From a checkpoint of a small mixture-of-experts model trained on Wikipedia.
Size: 12 layers, width 320, vocabulary 8192, 104M parameters.
Training: 1624M tokens, 12174 steps.
Below are experts of layer 8 (counted from 0) of a mixture-of-experts language model. Rows are named router (the router's row for the expert), down (a neuron's output weights, with its number) and show model dimensions 40-79. Each number is 500 + 50 x the weight over its row's rms, rounded and kept within 0 to 999. Numbers have three digits each.
Before each expert's rows: "comes before" lists some tokens at least twice as common just after its tokens as in all text; "raises" lists some tokens whose logits its average output raises strongly, later layers aside. This comes from a sample of Wikipedia text that the model never trained on. Tokens count by the router's weight.

# expert 143
comes before: " of", "s", "==", ":", ".", "ing"
raises: "====", " was", "s"
router:452266418509499477547511483432478530583482521504477569545542464675540471452469583472584475448434473485518452581501532503
down0:488592445419496488433518501480482497453508459377499519497473564540564440532558424437460469518482505464462535495392427534
down1:516412556572557484532450553508383543496471444552450553482472437534457501558451392581412473613535516579419565571507534551

# expert 230
comes before: "-", "\n", "|", " Party", "==", "===="
raises: "|", " |", "-", "ti"
router:510480486432441450545512506397422537606504598491487550545606506577540460503458555446557454522436469469464480508523513584
down0:528611537534524581438563492522455427503475523485440521534510482616556422483548409553619435439541462525411567401465516494
down1:605453540557537508491480438542531512529442343509498492448417526517512497441565497531469495444479533571406455519448499453

# expert 167
comes before: ",", ")", "–", " |", ".", "),"
raises: " with", " that", " featuring", ".", "re", "like"
router:535384513466467482491487461446494534594481533441491547588531471531520466436473540439534460533440488478536478518513515490
down0:464466519491492545577500479411440503465498538481453489460348588575550460502435480539523445489509462495580563493532483525
down1:460555484576468573446479521542559506511483449521420505454559455565539501444529349496510509515534489581543436465459441477

# expert 71
comes before: "1", "2", "3", "0", "4", "5"
raises: "te", "1", "2"
router:485430465424486453548546456466460484604488541461489521485540495552522440395448570443515429497457478489507483541497549587
down0:529467407535480508499522478510541385451458511375436417508417476477516531484534496526481594431457483489541509458425538432
down1:451468432474507420469463418452520512438476514547514413496493488502499478508474542462464430467465505554573498549521433476

# expert 217
comes before: " of", ".", ",", " and", "ed", " in"
raises: "ca", "board", "do"
router:485385451500533417567529525466495548525506508433492570542561431557586448421445517455562430410469485441558482510419521480
down0:374556539475512495414486431478473529424413586542561472518502505539508452434578393440505522594532488419523505566524492601
down1:470500515507509618496465540360446441519511555521500412469483456508517422465482598455536487528573413434573490510467489555

# expert 134
comes before: "0", " |", "1", "2", "8", "7"
raises: "men", "man", ")"
router:504428525449475464534582459486478495570520559490507505561531458561616444469407546438513398494442457532545454535537494516
down0:440499471360515509444469505534505486537538549462442524475501555442465462516545588535572468568482490458448466518538549503
down1:509577553449462577594479504419472564470513531539549526431535477577539605534493602575409549532469538520503480438486440407

# expert 38
comes before: " of", ",", " in", " to", ".", " time"
raises: " in", ",", " to"
router:492368472497428406509560488418496531515465539480402531534515449658540435455474594367564477501541452489497478587553588596
down0:501538453510505540542563625465456437549494486454523428543546508538447535512516477453429516539519477442527459492505512476
down1:498426614497562497487582532410488608502495559484629505518551440489476591549495495494465443494523486518506458617535433367

# expert 139
comes before: "1", "born", "2", "C", "N", "E"
raises: "0", "which", "th"
router:499353510445412486533550519453494569559460571463505522608537500519540468489462570452541488450436479460567485510528558568
down0:531584456487421465446529544490435483592469509505517476409513449614437582523492626359470538547531457586472481468513515526
down1:589445473560515453454434453439530481453499553626563527502513526470497549506459479487427409522505497499409511483509514550

# expert 173
comes before: " the", " ", " a", " his", " this", " its"
raises: " ", " the", " a", " an", " early", " May"
router:529482526382435461494560495475416531590448545498461563609534482515466457497480576452601471447444481519492458574534575499
down0:563415471522532443458529445473519456514468469448494441532406493461516489468462397483592427436428461485514476465535486545
down1:510508476490467422486464465490458534467435489604477461491555499702495466485540507501540526534614452491460591477541490526

# expert 18
comes before: " ", "0", "5", "4", "6", "3"
raises: " or", "==", " and", " ==", "\n", " "
router:500441483467426481498531436410533538510466562509493534529537409645504438399477557432497447425478449477520478500533530524
down0:534521533475545606481560534429562549583445541482560413510423453520459470466533466596567497621517577466558524551515547506
down1:500376587484518431515422457458467583486514478509488521486531510545491462518465465447525483597507431445531447526601498547

# expert 100
comes before: " the", " a", " his", " an", " its", " their"
raises: " the", " a", " an", " his", " one", " its"
router:502368493470457443568549465409479450538461543464451518576547430541474482484433537447547441429474454507493462527473510560
down0:470529572478616538546452542440496616520485464444528581525546432481444517506492423517409475593467430514478459477566507505
down1:524486572450453465603484462441499488506532461526354480467461581569473506563513544495443511487530482497377565416557583627

# expert 121
comes before: " the", " a", " an", " as", " his", " its"
raises: " the", " his", " a", " an"
router:584458469449460453581548508469475501551507533540487618510532422518516528493449522469539491456490414452523455543547531534
down0:396514567565437534562557506454534579566494538487453518555447498493465542458503562439529471548405467507500554409461403558
down1:430574495507515563473553533587506476398515530517475501515526445490521552538554502441504538508478477493447526536522497556

# expert 50
comes before: " of", "s", "ed", "ing", "ion", " for"
raises: "à", "lam", "wa", "lie"
router:488514448508426410549614468426494538470423502474518589492513426661557444496470565458497484502488451555500405512525510527
down0:502473525572457518496475557428520411569438512557489542518472464480414564496462450575542565544602513496514496547495513507
down1:463507368496599511379488461454525492467469515460579485559599640535453588500569493587529594480547487489467431431493469453

# expert 135
comes before: ",", ".", "–", " |", ")", " of"
raises: ";", ",", ".", " as", " –", ")"
router:530397531505506431507510477363476504557457495503465528586580435554508484412485563380510468477479446482499489599506459560
down0:527557514434474549482474489434508434552401428453577513513502454364572478468472471428421481493573439608457461486528609508
down1:532493523450440444543509488637497515552494544548492563502476407558548473628609473451512498450367525509416446463499498631